Experts of a small language model.
Size: width 128, 33M parameters.
Experts: 64 experts in each of 18 layers, 64 GeGLU neurons an expert, 2 picks a token, a shared expert of 64 neurons.
Below are experts of layer 7 (counted from 0) of a mixture-of-experts language model. Rows are named router (the router's row for the expert), gate (a neuron's input weights, with its number), up (a neuron's input weights, with its number), down (a neuron's output weights, with its number) and show model dimensions 0-127. Each number is 128 + 24 x the weight over its row's rms, rounded and kept within 0 to 255. Numbers have three digits each.
Before each expert's rows: "gets" lists some tokens that make up at least twice as much of what it gets as of all text. This comes from a sample of Wikipedia text that the model never trained on. Tokens count by the router's weight.

# expert 37
gets: " United", " States", " University", " American", " New", " York"
router:109148106108125124104108131097120105139107122131090135184140109136137100105135111120127115169120131132128155114116111097155143163115127128121158139115127127119102135100071126054159127153162119073123153118132128168107103113113155088126177105124086129105123140112109131105142171118172116153134096119125092065139101117121086121130144134148164090157143085150140124144146094126089120101131
gate0:119099122138103117101146154131170135130106132122122133169139120130131148168130128165138113150087117161094165138131081102128074113118105056157170126142115115120096149163116137177094118153103138136078106167114128139127114149132111139109158114121146115141128074142153169128100116133146157147152133142136149166130123104135151176137123153128147111162140099129083149129097126171130098101149
up0:102157155141150138148120096108139156117149117132158123129126137109119134091111152089132153128183123106150112101145132176135165136123172170109088136136118172117148083077153139119162095087127153130147128167148098134120141114118152135139111120154102139108100144131070151149154119119129120090089132124146132104151129161102125078141108114162104133116121139127148081119111077112144147167095
down0:091127169176102160141121109151143096089147127137127128151142194133145125148150117128120142125117130112131117155140089102124097160111135091146187160135116166115108162185084130159136116145116124154101100153136110177144100122103144163140115104101141134128140109169134146166075121165142133121084125154115147134132121113120167114148168152134155107136135132102147128139133080135133144153104
gate1:134130100165136165109098158164142123176164125144099134127099097117136141093141146149131146123144081107153157148164144076096145132111114127113113148109120113144117149111147117141125111132113132135136104151163141138107129128099167103120130081071111111120142127128134110117111135134108133153103117107156168129068152152126102119137083093110093220131130124144131103147167141114123137156167
up1:153116120103188116100102150126120108135156143161110164138137141137118150079102124144136119136098085141141140106121135116140201097144124139086084152112114173163135124115126127128109125150128137172146110137137137130137128110107150132108116101119155100096161138113162126100140143118079116156081106136121154141117128150118093137184110140137139172101128107139097154112184185101135134116157
down1:123124069138155128143125158115100123110080116139126131137149152098204045156150097135138109140093167127099110148090121124144080116101140098139127124120145110079137105130110127125131133135148158122064124118131169138174148130123086129107135127140139164150129121147103122150182167119108115131123136140110126126129108123141127126127121157109121118091166117129139078105140117127135090152148
gate2:137144133116129102128142088143103124166094139133139145118094109133073124140154137132120063085122117152135127126105140176103144129118113137150085107069138140126109159167136101110098184140156107150131137117146143110075136150116129152163127105090102104133188141133141144135161194085126107110140119179133146104130143148128130114128150135110115148170107135135133119094156113151139111124113
up2:081084134122180130194108117181190155113135106166132127132127107108074127180124088158153146148142131109097154149153113082128069140129139137114161118132139122125150122108118107143116113157096169105121123133112117140145083115148136126125121133151144114122130113144124109121127165154131117112107104108094114153158121133135128139132166132153110115089143121087124105172127128110165157120094
down2:159138118111143138147115105142148150115110113147159110138113116134127164132107138085154082098129120160134144128112091177161101107129129129133103111115123085099158082153136142147110165169152128110174101124191097104129121141128103176166128096112142152125137116121107150152137173080084084123164092145112114147122186137129107134113138118093128160160108117130150103145148130107136124120136
gate3:147101141166117130134152106132114099141135192115121096145106115126084109127109130094119131146135116112154132129132134121137137116091068168210115134104080135115129119125156125170078151151117106116109131126130134130086099138096105168108136136128163159138130144128127103098130144103099111146141100110147146120146142097133150091190130149111119118123090122145129074068111138141128114117143
up3:081127140096149159131134116140188112123118104137140149162168151135121126155140138106127119152112121101106090125100138044122136107111081156110109116144116144156163125112106130139147161168156093086111132085139144115149134141103079122158094135126150186107163121120128086120143138094092079131097096086129110130139133107140141109144123094118155144141128129112128133117137121140129143093106
down3:090124117110162171115106151132176146109099097142173144126140142088170069162154098127107147141115145090116091110076105138136168154133092123120082101081119124091125111108098155143172134132122154084084148126147129150142144124113140103143131108096146148134184098128133150111170133108152103125119092149121136149100134122160114121126134103135120137126096157131126109139148127109136141101124
gate4:103166098088138114099133137100127118128105159128124152159078145150097144144122164129157120126137107125134178121119106170114161128144126167106083100124116130123101142116094167081129103147112102115164107149096146087131136155129147113147104148084159074169128117102129126174153116136164131118121119167108127128128103150114178129137113153136131137128107151178126162149167102114145139089118
up4:152132138129127136148142116105099135156123095129128144159103104108106122113109111120156134145141185089084100120101142134107125089116124135153135139136116097110146158051151161162184106141118156124109143146158078160102120102123132141155131136168131080103165108144109146115127140149137095105109131150199126139141109110113142098131154106118121121136132072104089096154089130143131119133121
down4:090101151180126099121146144148117137099151093129166096108127141134144126177124129101103140121149107183156133157101152142138130130138109126126102118138124131168124089193112120082078154123143127150154095102121148082154183168137090163118117151123125131170088144186141137129128118095126132173159113091104114103128134127153131136120116137107153127105144129113154115104132158129123143127123
gate5:167114161101120116125097105158106095100133177091153108146115131151132132110108140132095136150144125123160137089139129199134129119100121105125146082094146094154143119118160097151157122142133161096131158109140144093126128127084160101120107089097100147074145090141103121072140126160153110127114105138139146140075129139123125125119182131132167105101128120162130117130111114168130133119121
up5:123095134095123122127078124136105109100095197104138103103128134137126129149105155128099135147131139175179135113124125216117117107110128140129134072096130128100143113104152120130165118117116146149137178105102121082127102149093105109112133131120130140070108115127127094073125104155163116162121126130159130127120117123124134171152174149117127122098108105151113136122142112131152158127147
down5:129176142155164137131181157128163122170152068167112154133135120107143103090154138148155099132118133084131117128128131095176125150165116147138129143094115108118124160116107134123095131139150098139086139157146133128127133102146144155142185121116129130162143177088150173175147160129091171098130116143118147116128122139111086090111092100132127123157131109117127124143113136148099117097136
gate6:109198127160114128089121145104120128146103120117141123113143116120162109131194092136186100137101120129123112127119117112191146147146116144148135180092107118137123079163122144106121147133144108090111104122152166128119143107145132148125113118107167152115135134136223104139125142142160113120111132123154112126128121114137140077094110152114096102147099123111128084150138147135136116120142
up6:118145129151152140132133112113090125143110143135124129107158093124107111121195144131162103099131158114136097123122091136168135110107121110137126196117122124101144121133165117144080173098108113118076123141185133146128158130148109097132149136110154143112124144112172117108132144141123086099136115158171077117131068115110138102100108148129131114160070104142127106144130090145137135097123
down6:139116119100121125152133155122166128124166150087138143150125146127110126135072158109128137147141087091129159121112133134067108128117152128115153100139142148157099127079130116141169100131153116146136122111108136106116118102070158122146097122151126109128123107150065126096133072137097130159150095149092150135087122168123124167126132120128170139115189122158128126105129181136113131157135
gate7:170145160103108139101125103118133094107128116142112124124082134160127154130088140090112124194131128113099122127141132092101157141136160132140167158137157141111122114148131136098188154122119094158159129111131164134116122127129148116096100139078145102129126134129101107147124100140095134118118111115103111100156136135069117118105107116151070171105140160141149159134153095124164174145170
up7:126136160122171109131147119100113098124079171133123149084131087163155141131123128142089160135102082114163125144122089151127169120144146114088146167124193120117095124130108109169127109131125103189162140161131144148128096105117145125135153150116082095156124141137118129153139099145111147136125143130120109116158101179158163112133095100121122136135126144124119104079127125103110107166102
down7:076155136129100135122116119128103169106120110124166091154086140089146140123116154110141091116134141145103177170112130133156078134152135122127112115125131117133115118096131155121153147096171128088073115175147130115148101131103121072131159118113184123085142136091135136098118137114150109116122116150144118165121114131131094107143133158094105097156116138155158132163107099131127158085152
gate8:117172138124160088143110109136172146059172140148114156122132124107095144142102121139093112125176160112119133100136113100115170134132139154131085119119156106135144137109131123118128142110123149126126116150147130130154167119141124158120162079099117123120144139129108109080150155110144107114130122124176145124100109157154107083174144127106115140178128044131101126103124126107158162120111
up8:104111145134089124082140098121128129161127129135121134113137152108139117125187152154125121135110123129100144123122110109138104127127109120107097118086091168124106161057154092125122098114127096145125169106126125109140134157111170110116114123113112153175133135106138114142098101153128144084125112153127129127145141115090122112094120115162128172139191160129176137144117175079094082160132
down8:165119095061164096140135126132110103130171097107142121137106108113157130117121147109161120093113144136093143065142144103190169158122138154100138125138111131139101117124153119140109102103125101129101123118094098158106161132108128122099124109130169132105141171121115141122149138147137103156150077093120127097163155141170096155089123102118108115154129117138102094142089093127123136115100
gate9:144127152194159128130097114108131125111157101083104145146122139097109132131066134125142142141140130101131144106106121175114126144117125105079143157129150103115168113105130079111140099147093095122131111113129148126167115128113108144114123122160114158108123070077146135175130128122098137151101154105125102151128101122100108155124134134141148151124158081116139111205109132103153127153159
up9:112119132163140143108141122107166168117155141074088127093138114113104164129113149120158149148100174135110149157105087121143097131119124152112132123101146126097133145113140106214141127135129124107108141104095134141087119139172121149102137166158158116122118080121124114171127143091137137177138158108104115163134108128123128100146123144159135135124175127115119123178133149138176090137150
down9:131112117118097137147120102112114121140121143128140116139130143121117115151201092160112156148125091107160099093132096114137125068145087122126137118166127139167127152154135115130129152131072163132137089126140119090107121159115127100122114188136139147122117175148134146098152114139130110101153107154125146146131138115121193133116113125086101093141082151177102127126119115111143177101094
gate10:119134136131113142099103083090119111122085093136075122145115129137116161134118139110124080147128160118126139152133133119130127174118126118162115127104140128173088168146102095120174084131128143128123144182129085110124179067142140138157154141168155107127137158166180144107123129142159165139134143103133124182150120124113166130127156154152112119134130098115122150167156132099124147128114
up10:151121135123151093130125140130138101149160143122180173121127133129138144122110098155143119116127131151091149100124135189128121112128085135102096103151123137088149100132151136158098143079149124153152146073137143146116117143153078109075113118089135126137074143113086164140116126148091073092122113139120141122125137177174131102163116110107158134119089129123141151117122097109144129153140
down10:124138161151159140127118098138095100097101123157106097179079138118111127150133189073096107136141136076176164130124097086124133117127118122150111108134175138153103154116112133133125098173152147107153124171132120098147168123112157131118123089118093110148140104110128149097156126120142132150111190145134131101153116097148169102141130141141151102125131145149117153158130128117109149099136
gate11:147107099122140190123116131121154120089194116106097153090126174132129150147156134176135155128104102116139148094117109120193149162118154160143164124140109111126119099157104143079171122115144199127133105136128177122114127157130094111117170123129136114139147148123149109143120122147145145138091099126092128127136090147118130130114094099133113151106147154134142131174151115110133147141123
up11:156185153123117109117114124126136132150136095121095091118105138122168126154105097110090063112099113167068089129149142076118154114133111121098085167126119147115113135094155162125092086134107085120075166142141142101136140145137111125116104103125095148128120102138131159110123134145115126131113128110167103092109137120139120122077142108136142090127121117120140115154179100125126113099125
down11:114110115128171129133137118158134137136113165125143121157137129126096110083129131125179178174167160097114138143069106137128112162124165138126144096137127126119147151136078105094149132121152117108190070133125103117125109131116147157136143172108129104162115149135142121120159105076146123100099146129150156174155159094126127132181105136114133183125120143132150145112132148144131114111151
gate12:115140099136137167089105161120102150136137147130120149100204154112138120134115143114137135121131089159125111144170113108127150141143159120128129126088127148104142128089138155158152098120141102105121138115127164119120099110136118184158172139144112166156140134169169107117120115114122104123088128128091127099125126142123102154156150136141120146115221133129116180088151149091135110143129
up12:094133129129115111120154114169172138105168121117148087164120164132113125147126133138087140137140140139120160123121083087121124095131117100147108161145111098151099124148102101098102134153142162116124144118143107119110153172152157098093140113159141099139178124100133112144129113120166140141142139121136130129108154108130166159107106128160174183158145146146149071139070141167120129094098
down12:139103123097132086150110160139062073119105125160109163145100130151166144119149100141138138161111135133136156139150108114138127139149122124121095136106156112144135114071128108076113141088115119138081151133110133169119118102129153141140140120088108135112095141141095158134146163160130116108091145131122112151117116216145088130123137121104095133150154117114140155129162159126135082125128
gate13:177135135141114160123112123096175152078165130112117147073143097085129137099136138109145158081088083106140115119144115145168141120144162123084147097078126118133113123181112127098152111132125125132115148142104149137146124107107067112151118183127139132139137147124122136145145167110126116109178109122077106115136152135135120123148123154121101120099141137083100145119160137124160156146131
up13:192153157099121078154105107156135133127127136115144116094120126147130096121170169108139097165143118131137129130143118083131078135111110108126125070103135101151132175149098106087149125114137124116142162121123103130127125144114177120110121158149089100129129131110067170133122138113130146111173116123120148166060117152118102133134151093138101115150130118166140114095146104151122139107141
down13:118135101162151076097126115111139154130089119156122134171155109128130130140116084159129118174126127113127091135144130124134105156126091199129147142129108167121118158113176133080088113088132144130090096137156120134131145097114162113113160074141138115149133105138129101161144107164145081142128154117136117097137114110142145169084107142143155138139102128137131125175111080138112156121116
gate14:079116095066103099092126160133167136114104117131100116123148068128160160136151123136151143106119149152164138149151168084106141141151157075154152110115164153156136125122089119165073133129151108155108124089111134136129119176120139113121110154081105149111180103114137094140125105148144117082157099145117119111147144115132148116127113145135133137127119134143166137143086134112140129123139
up14:133113129123142123119128139117136102117069179153076144114148088147164138119165098110091131078094126111167148158146157112129136157152124125168119094124151164114106126103094113125096134134103099198136106113128097136152143172115118131119116093103146131142160125131128098131130113119091077084138114162126118079162124132098105125102165131139094107129115124116120118130108136077120114141124
down14:104131159151148148153133071143131103124150102101138122171112144128118121126143169110116140122114127141120092100099141175142127183107099149115078115165136123140088155144157151100175131132150154122182158133117149134100094107089136105146131107172141146128161148136118124120098154122067133134063106150144124164137099112145148155101120158130130131116119157129184113140154126127123141128123
gate15:126120108116119201147139100120136110108138129144144132125140139126115151148151147078160149140132157136170158116158135096144097131113080127132136170159161134127155107160125096101117109135151118147124058160171161103144139103137125131132132116093136117136145117098122133130124130120113101054092135142076091108154072139124130086156165146138099143124126116162142114114144100132136119142103
up15:119141130120170126136109131122137088134142140139113152185120133162113143154120140083185100130109151107143117106154164105128109084177123149120146148137138125165166129119143091157122136139119168152121193164130155108136166091142157138123112120066127136154141149112096157126152127115145129086171106125142098107152132113131111102150165131172124143140124149131115116113136099140068102141138
down15:136138137106120137124090124059120169114138143110122111145118131069154112075149112146136136167125113118106144129087111091141117146125080124124129147144151109166124102111152130125123103085145127113110109091135113157174117115121100120137103093156161141168141162136143131129125152143137066156083184117133182116180084146127158122136135139141112140096136119125132125140170156137131136119145
gate16:134119102154138086143130104099103120150126117134148146122137099147122124135129118101100129163133134183106137149158140085070100145150094125123119107108144137124141130170156094065121161149108143112099168099145154183109178154121139105079143136110144094130118121142129103056125116147114129093125142108126153164146126125115121104134136102118095119108111108151099102086146108141106165111130
up16:096110113105134102142117116149114066117143125133065108161141169108124135132139113116153147143119132105172084081097118104147142158132148140129146113119111107138161088111129121166095085099148088149176094165122124127170114109086110121144134119119135138142136112139086167135128118103148134148151096154125128155128140157136144148101100131132208144118127120129151111143129157153164141155110
down16:189137126120142170163135133146138123144120096112141118095102139112119159133131104117158132124118163158142131157117125144124141120168183173143131132149171109156130093095127137107126108140146121141163139144124104167147114097141135168176114061134132111084146070101109123111131140116123126173159133128134124151103172085119166127156121125110084156135139134099119084124156116136136160118096
gate17:140166153146098151113155130118146111127110173151181103163121133125091135099134147100117130116110146091142106110155147120117152098111154158153115149158125135148136129102149100149097109145144133128136163141177129105102141131106123145132105132104119146150131172157110152146126136143115170135111126157138071056143150106083133129113123158109135103100136170146111128141079111210124132125133
up17:138153099096125095147146089125141114159150117106115155100090146124139126111135129145150152138175098134149160101092134121118090153126139132108128143097201121127134131144111171104183153135135114133119141153117139156147093137110146128123125112172128103157088105106121124115136145140118125146130136110131187172140088093152113126119093079120112119118137143168181102123152114075085130107147
down17:124118146143148147118142163119101129110113150146159106125126126100194164143147148120120102111144093157083124124172096180122138105140135103134129126125130142108129136162143133178112139115136107088075115097164175079124168144115155102136121156120145121112102106176080110129125127169099112114118124135157148076103138083157124143145118158135120129129103090116124164132083136115156135136125
gate18:095131154175167131143140169109098135116096131143128099144126108109155121152155140152152103076120100115139156119140119144130145087152146136146178164115131099092167119100161105131136097104103149138132165089129106127105119111114165141135126132154082168135110146128115119152085130138164140111162143099153109097160118099121157124178088119111082114106137149086132091112152130114140121164119
up18:125101134097087111107119081124151145175081154149139160106094120117136108107128090084142111121118112116147132142115145128133154164112102147120108058124121127136079133137159167121114142151130130159130082169127149122151119138148090131174107107112130109127128132157159121115152096111118113123171124145090117134162137149143126164103142122130149161125109079168105155166173138098114138101156
down18:166121153127116131118189140088120125138126128113123125086168113122132152155105099110150132127150083158133149129130146143135173069112122146174156144124126161139128143128138133128134124164131107150098109134167107108126133199133123151124092156137094136138136111113173123130101143175130162116118099138141129134171155095129156133149133151108101158116131119122122128090159134075133055145097
gate19:135110140122148077130165160114115123111092145137139130162153129162154088161147077124169130122131141093137140140132149109122124135096122118123089112095164088142138187136078152129072094136151113136123152160108105113150132117113109130095112154094109105145102149109097139142137077095143097136178121120129162121136136121086131145125149160108131112117125134152123141138141144148061160100141
up19:143131126134132095107148116094107131139091127133145153167152130163121089145152085136150132105122135094107088115153151080122152110120146077114109135107149097114200182156110140115138113117124148122137158147099135135167122117124114122112149133101120133137089119085108144175145117112094069143152140088125123111123129104100126136142124149113124138136131164177138165134137112137055153143134
down19:102167137077088142133097094146144148102145100107109131100118123095127155158136142123087093137125085110096123150112127122122142154145134171134146129176079183130103119096160118132131146155134159128092143114122122146099114163134102108156115126134146153123128096162132126130092135169104178090092124143118137130139127150163140122123069067147119109140120128130142092121115172110163119125134
gate20:096132090099122122152147096185141184139136123127124129126135113106141097131153063120080112117117119115144163107146108121151122180085104143058114157097120150119074134117163130113081119152121104097140183133116135138130140133111138144138127147118168128109134138134133145094109152138120153112100084148130144114074110160141112117076136131140135130133132106160146144122148138134112150148097
up20:123178157136150162130105161119121128154132138123127127146139113162116139117084129080135146117127110092166163129156131104132070133163123156133144106097140154137142122124098108054100135139116141117163143153123115143104155108134142104118104098102154125139182126111127149088145165161137138082164131112142156141156144098111153161145114152145139150084148111125145106133068160117110099099135
down20:143120097109119107108114102146134147090131147123106124138123164120110137116054121110123113109149131135133065115121133127111175107120102087142086145169159161130157121128096137159122170112087099137125124120129142116118107151174151111140142108128125106126130147073099135108153135129105147163132141104144131154138130138143104111196142104086102126112092136104114160075131166114165159121154
gate21:096178155143093121119122124094157156143129087133125079134141112115093115095164110123141106109138134130100118155097088124131149080106107139124110134106114111127108145129106135105125117156124132146131171136150129129118125099131135155147157148140093144116128166105107103150086153106129120150120095100161117156114109166150085102130102115122127167114104090097088160163161063190119135134133
up21:096133160132112162129144140164125135142122074113115097151133107134099118093147120128152096124102155149082145187117135124114147118098139148123110132128114130099067161123116122144119114147128148155152161092140130117118108111124144122163114119138153128147135131148101097114097147164122163116089095085133117120123142100185119122129129109102110141138109049147131155148115054172118131131108
down21:121128144104138126140130127122120098108150177132129129132157125120148161166101124122091157145150100173183127087144159173153089135136128094153178134136141133127128140128111101123152166122109137125079124156076108103148121130131080110080096149155116128116107161173164170167145127109121124126144144141105110130156104124077145154092172134102128134133167145144131099128091134126125118123155
gate22:120108130120082085097133160119119105134136120162094159108130102136134139135131144140168144137107169097133136115132118165124157154095133102127140120138144112094093153080100178136107128088142116157172102123130092143139098108108122114141121124101103130114150114124185146143115125132127123076157091112087114130163109152128160136149160161075082129136118136122148182146126087125117173116138
up22:100103099110147164107136156126098129148104138127137121111093144150155141146113112133102103087158125177128134152104138102164144121139114124123161117118148160155129177100095166132116109169141133128099144132115144161124172137172089148112109194132153130118148120187084144146100129092160155156099163125182129111153142098098125158125121133144131148102154141110159138131106155118110140101138
down22:101117103182096124139152156103122135121153133106123160143123162103118114124120150095155162146106156095111122107110127132093142138116125089138125167146131103120117111088142149155135156128127172141131100125136097125081079139133104137095144134125092105121107142119159088169183174096102114101134089088100102145145118148151168127157186150114141123133096109155136122135096120164153134105115
gate23:114121109120099128114111138075145124164136097112093103116127172138113141118165117131147089103105107128179118118102101145135126125125112129112129166162149103104067136145128123108129129130121110099135167158161108127177141117179170121149114102132087082122111156151134081118142150099137137117142142120157110125120146093128099107123090111129119109106121098082132139124115065187136092134134
up23:093109107166143132136162147116135123145117169145147149162113088122190112124078146126119121158113140126136153147122104123154120143134116150103136102071132138124110115144123110161110132172090125104142080093125109152117123184125077094134150131155146104167170081138134150120157101127093156137104141131105175123097135130141131090148141144114105126100137168114104145102136154120156139141090
down23:138112107136192113101115089101141098142130124148126107143164152112108108154148151124157074193100151138159134127079094149129155105124118077130147155136114088107097131122111095122121130111160156120144105138148141135132125114102139132152125090163139123109105167152112137110181132091128184104127115102086132126155123096130115090147122134123124126107146135168144135112123090159088117117157
gate24:135077180156143110128120154071151131099159144138162136117147118139116147153142130146128145090089134131136106153112146121105099114111136111126119115136089116158133136104149128136115120166133086122114145110143122126172075117113171131145154128123090100157100125101131139069139090090164142122100138139164109161159097136121166076131148106133121151154128153082115132134167141172135108161140
up24:091124151131150128138124118137105078121099097130141124145142120106087113090110147100128104167135156126162091119107133160106125114109118125124114175128150113159158130140133096179149103091138142118133066122116144120099122089136146139122126120157104125106099099117150131161146137140151117107123145143142149116118121115139088161072095152126136151163109150111156146134090081121192133154194
down24:170108142128129137119132149118127154126194138150132117146110069147125138168140105119125126081131118134135130130185144175098169109140158104163134121108141176109143092163130139159101120119113104134146130104124090097164137126153132138134090137097107104147117121105098147096110054135086129115121172110131118148144161103139149084135125125153107150120123154133087118121155148122137113118087
gate25:109142150132121142167122125123136163133100118166146196122091169120131135151115098139146174142116105153153094152106103119185133180121125137128161116149139112105140136128132106108114129126091087121117138130130150174182114138165138123108160147125102102141127149151106135139150154217119150130136121177133109127161121160108139111141108111137158112171126116132094108145124107115104108124092
up25:117174111114127140134126089103126131112145110102127106104148075111080087116106130113075145081123150114131132139152132123112104105150181149163118151112130133124128146151180132165129083124080127085118128126130101126165122177113135109134163107113165116129144144149132115107097103110116150145099115164170189129092118096135116184132131122144125161098120124130135150153139118131152155098128
down25:111126120143106134166126117119132152144119085140157101135088156095165140134125137124151142158080112094147074153105143117165122171098100106107135143101109133106123155105117091114141128095106103106100130157114115174128132107187120106132177146119112141096116172164136129120118120130104153134116141135102094128160168179084107101133092108152143094147115117103111092123144142101146115102108
gate26:100192167119144119096154107124122144070160099167142114129131140103154128131129154093100128087138137150113099094162142126143138123127126158148182154161109113105144094117178098130127126088137151100141161126135144168151105118151139147134144086114128134100098121142136119129125167124121109113091126128132146105139120141145133087127144089099135116131154132127097094149184086065128142142139
up26:158088113140121075121090110145116135159119122125141148103095154099101116119125145144165109153144111146120147167092117110082127111108127081108082080149116139155109150117133172131110131144098113169117064138095125101080144105137118145084094143185154114125125141126126138126128084110141147144104150162134128143098120131091177164126142154141119115135132104136123159108105131124121167115132
down26:074174163147090087117130128175115129078160163127098122134133164144135117152146163113128138099166115168151095106121163118152139084185149153164134136167094123095139134117141147124115131079100121089135151117128091107130148128134102101114129100154110093125139104133112168149120121106118091089102105148108154100146129157116146117121133099116119097122096129113138130128108125085103136114147
gate27:068134118147143126131142134160143131163126154122108100143073112141142129118159141109144162155184111149106187152154138118141115130160156159137147157104143134130127141179137100113117139115084095120138113108113143101101112149122154128117143169116144130104122145128173142105172089120137126133129120109116104091137124045139126128099134110097149161116160124104124098137126088125080118100101
up27:155138100131138130088117127082133143137146113133131120131125139128091110123109144140135123112104146152118077146141119128142127165094133143134107123112130089131147081145130132100127141110133139167175108168080121107123135132153160166150135183142111110150133120100153094145098130135119108124102144123084104156117154110117115122177103123148121060121106151161066200130172153124153153135134
down27:114109099107144125120085133199141110125127114138096147202124127180175098164141125120091114133124151118136125142125122134168083101130138109113099119146101125145118130159136162106116126131104113103117114153142166130110145113145116146116137117132146136153088141103117163151155171144109147122119141139146138100101116164133121153133098113118116150153161128083084083173174107118153168139097
gate28:139141158116135139122100116116137090077088080151161124139129141119171154126141113128123120101146142118143174131135105072137139080116128109126098135126113105127124095111123129087116142118120109126068130151117126145178105141141151094149111151110135168131126143148135123147120122118154106082161126117160174130106098157078079122141150114059151093145153104134105122164148116112105112148106
up28:111135111139122112159116153152109142168123181103132144125135172182126066118172138121088117113164148160114099122112159125165164151129134168129129114139128157147158110125143117128123087090113129124135163108134136160061147150126137138112134105132114130089134095126104119152064142177083122140130127103144113159119111103172124164127090113156139136137129163175117122109118133131132126132142
down28:130143140115164143128140075087126097123093094155153145112104107116139149149085117158173126106138122110152125112146138144146101103121132135134134121121169120156113135111138150135099170154132155157122141167122134119172105142108149159114100124101092148120128145103150121116142105145186137096095098148127120161138188151063126142164158117138147092121141088100107159085149127163120115155143
gate29:121116164131162060082105157121120132123130124127120120161124119154084134127157134142118105150126129125138108151109065123173139102124110140114117102144143097184119127147134158171102142126135119122168121093117119095146137120126118077159108126130118152133085133103136102105086078118163096083118146116119134136113108131137153147128134159093052132153108150087134146107109141145117149107137
up29:110170088149146105130121091112131148147152144084161120105123147118170124124110104127170152107165120139143152169121142097113095129122093071132135131126115167109088143118132109090115123100153114087134172151126141149109134162146123180079157126125135095146129101136166100149187138092103167099161123127109134151102119095122133112143117133130148127142138133143155103171107125109148161123103
down29:154116117130168129122106103112129121143169132124124116108127142143134107165125146129151145126142158133150131149112121148159097123165096088129112103144144164114082098126139135135100104117140080085120197120097131145140116113134144179116181150126132106132169099116145108131142140087147140101182128147085097103174090091143117127126094134140186106166164155113101126160135140122129136112130
gate30:147093152106133143120111121132125153157118168145133142132101168133113125104183049144152122106116112132125162097166134163141145124155139147115122111077130153124184131166156100129153132147136187066122161137133107126165149109131143132101118123113123133136129153143124120109115120165109102151160109107161111133126107084148118123156121102155113118156104162106119160134070129109116097136111
up30:124110169111132131150116146161132116111127121103090079145112107158139107130121120132121159126115112106181157125133141148145128132090086137119149116114095156133117103176154140154126124145186144102082091106101165114160124135107160121131145090104151175116134158126086137111131133113118135134132099159109118138094104089143128102124133118126148134143105111180161112138154158109157074193110
down30:133117099114102165127153182127148142123115127121103130141145111141122103148099115162162145125117137122143131119105113097077149094124077097147157163107137111135115123101130208110150128135135116125178139109129115149109104127112152100111124114149173128113106073129111118165137127105154148164117138118101128142171143142136167111125173110153162115112139076123131113153107141186142170155144
gate31:169115099107093133141126114210155125142100148120144132132109159105137109126139172143073109154100135081120142073121151116149146142186125142136150122127154132091121122093132112125137127189124116117161134099150136121143140111141135099144130120135130145160152146128152067123079132165123107135120121142182137125137068115140134179108106117129158118136111134175151119145131120140130129117121
up31:156141135126112122144117118168116142120109112151099153122138155146134116153144155092057099120143127082130146140113128098176124126186144125095167103147173128142102182117112114109175114142154131086141165142137137115152157097118109131134177129139130137111087126109131108114074118148170157130109131120141112129111112138129173168128153114108137096136093151150132129154141103089121177117122
down31:077105123161145136105163134076108104124127151135137129135124137154122119096088112182177172118132112162125108114159125154100118135087091140152089134139072139135141124118173155151080153137123123154132107153105139154131123164134104129121135149135128097154157128117118171153187139144105179108156113144136123146130137111151077113156130136161112148114138128091129145140119122158129102168149
gate32:088140112122168054128133126119164140097155139139107189176132152144136101109119138154147140114077124107125114121108121092145083106148091107117130141150148118137154096100093146119159113101138120169112086143120141161088121143139104148135126127138175130107164138121176127139107164147098064141138118162122115176141143107112126147093085133130141126119115115140118123116152117141147120132152
up32:148117148170130159104175118121119099119133101141155143088115088150163178153139116122110092150165113130094118125135156159113158158114129161128142100125176138108139150149160136116117148162109134131166138125136095137131173117122159130132105126133128143148096151103099092109111112156130162098134131083164124090120090195157156139129134110131095157181132129077127113113104110125137140145125
down32:094091107106155101131095139128138143116146146140096141138169136114160093111116124126133121099069133137116123120129138105136092147162178109101132142116085145122140150138059157134171116109122111128118121113107125157129082123139155081135191143117147163148147136121140150106136139087099086139155101171117122107107138086131103142138117151160137124098141132142187134159136138119114129079129
gate33:116105136108099101141116128194142131107142099132129117115145116121112101112101156115151147135158113173121093125080097114130121170105118112130164171105148130134128135089114139127135121119124134153137118143068074102104145142133131106141108128179131143077145106137070117122126123128132118167108136148129189110189112150160118136129135101119125151138139157161130098119143063099109121100129
up33:127120104154089112143105105108120131097182132170128092136122101090114122060088170096113168175144184123122106129112138124126134124127151153107175132147125079132134161101122118112124128179148124088134149092135116146118153146138100158139106158124152131144094125143114142076140126147127134103114129141120111112151173172138106131155156118138161142105154085126148135127131107157161139140111
down33:124083107174113147199094108123116143108091121147176097144118141132169135148131121121090151136144149120103114144152160148144160111153165097111139123137117145065141113165125135166137171108142110090083130119114141147101160100119118134103153136107126096138117118126155120114091138157104093128121121133121125164105052139090133126113135108109153106125101122096156099120140138140132113108103
gate34:148121193140093152161097108112122123086119177148124112132138121095141092123124155106153091111136133141127148108100104103138103113121126143135187088140090130150126114124138174115162159167135130153155114149129138136120110112113131132077130098140116158112132102158165116122130095135132119141117132134101136162132160141127124107093154138158102145079143100142171122067124126091090125119186
up34:150143143143096142098115096113140103152116125157148141102105182120064181124110124102075138174139125120155164108169107139109112119146106131128153167120143177132123068139107137114134157157174160085133149146141112126104101115104118160127128145115123142146122117136106125090131157172099119161100136156091129123128097156152129107095092140123124128140152166138140129123114135126124131160175
down34:101141137112105106150113159106105079133146119134106130109136107124163067139153089136169113108090130109110100133116154109161123125134079128117137111115121090097125171143153128156106078118082136126143135138116163143153157135163151104125138132123140118081079101130164088114110115118130133064134143155128117118122141112127125144143157114122114105109122101101088188077120120106146092117116
gate35:123097206114115121102151132134156130132116112109113106127148168112139150154112147093112178143127136113150079094118106128162147069134107116102093084108106078159096150082151161138111107142160149140121160144107102096157133113146101159124115141136124152132132145098086137123140156114163122143089133103115124121124166135130144125133135148150179124134140163123121126142155128088104170115145
up35:147132180137140152093202135148146137102126172098136135067160104107114174175141118153131151143106094094087125135109111173133141084115123119133155109108114089115124155086128140119130111115118119122154145140096129114095099096116138148153125152144179128144116152140115133110133145143156129137108136118120106097116139163132130125105168148150160125080162161121166146129141123117112155086143
down35:152128111156121159129140140145130112121134138148144131161103101147138135102118109152122123099145150144093158145098139158131147170130156148133144163144116130086182130158085090091118121148129106135143080144104127171126094183094131092086106155147100124111142118142187126163162127132080162104125137124135122147118131133154089175158137115120092120103134150147130124107120180133131136178107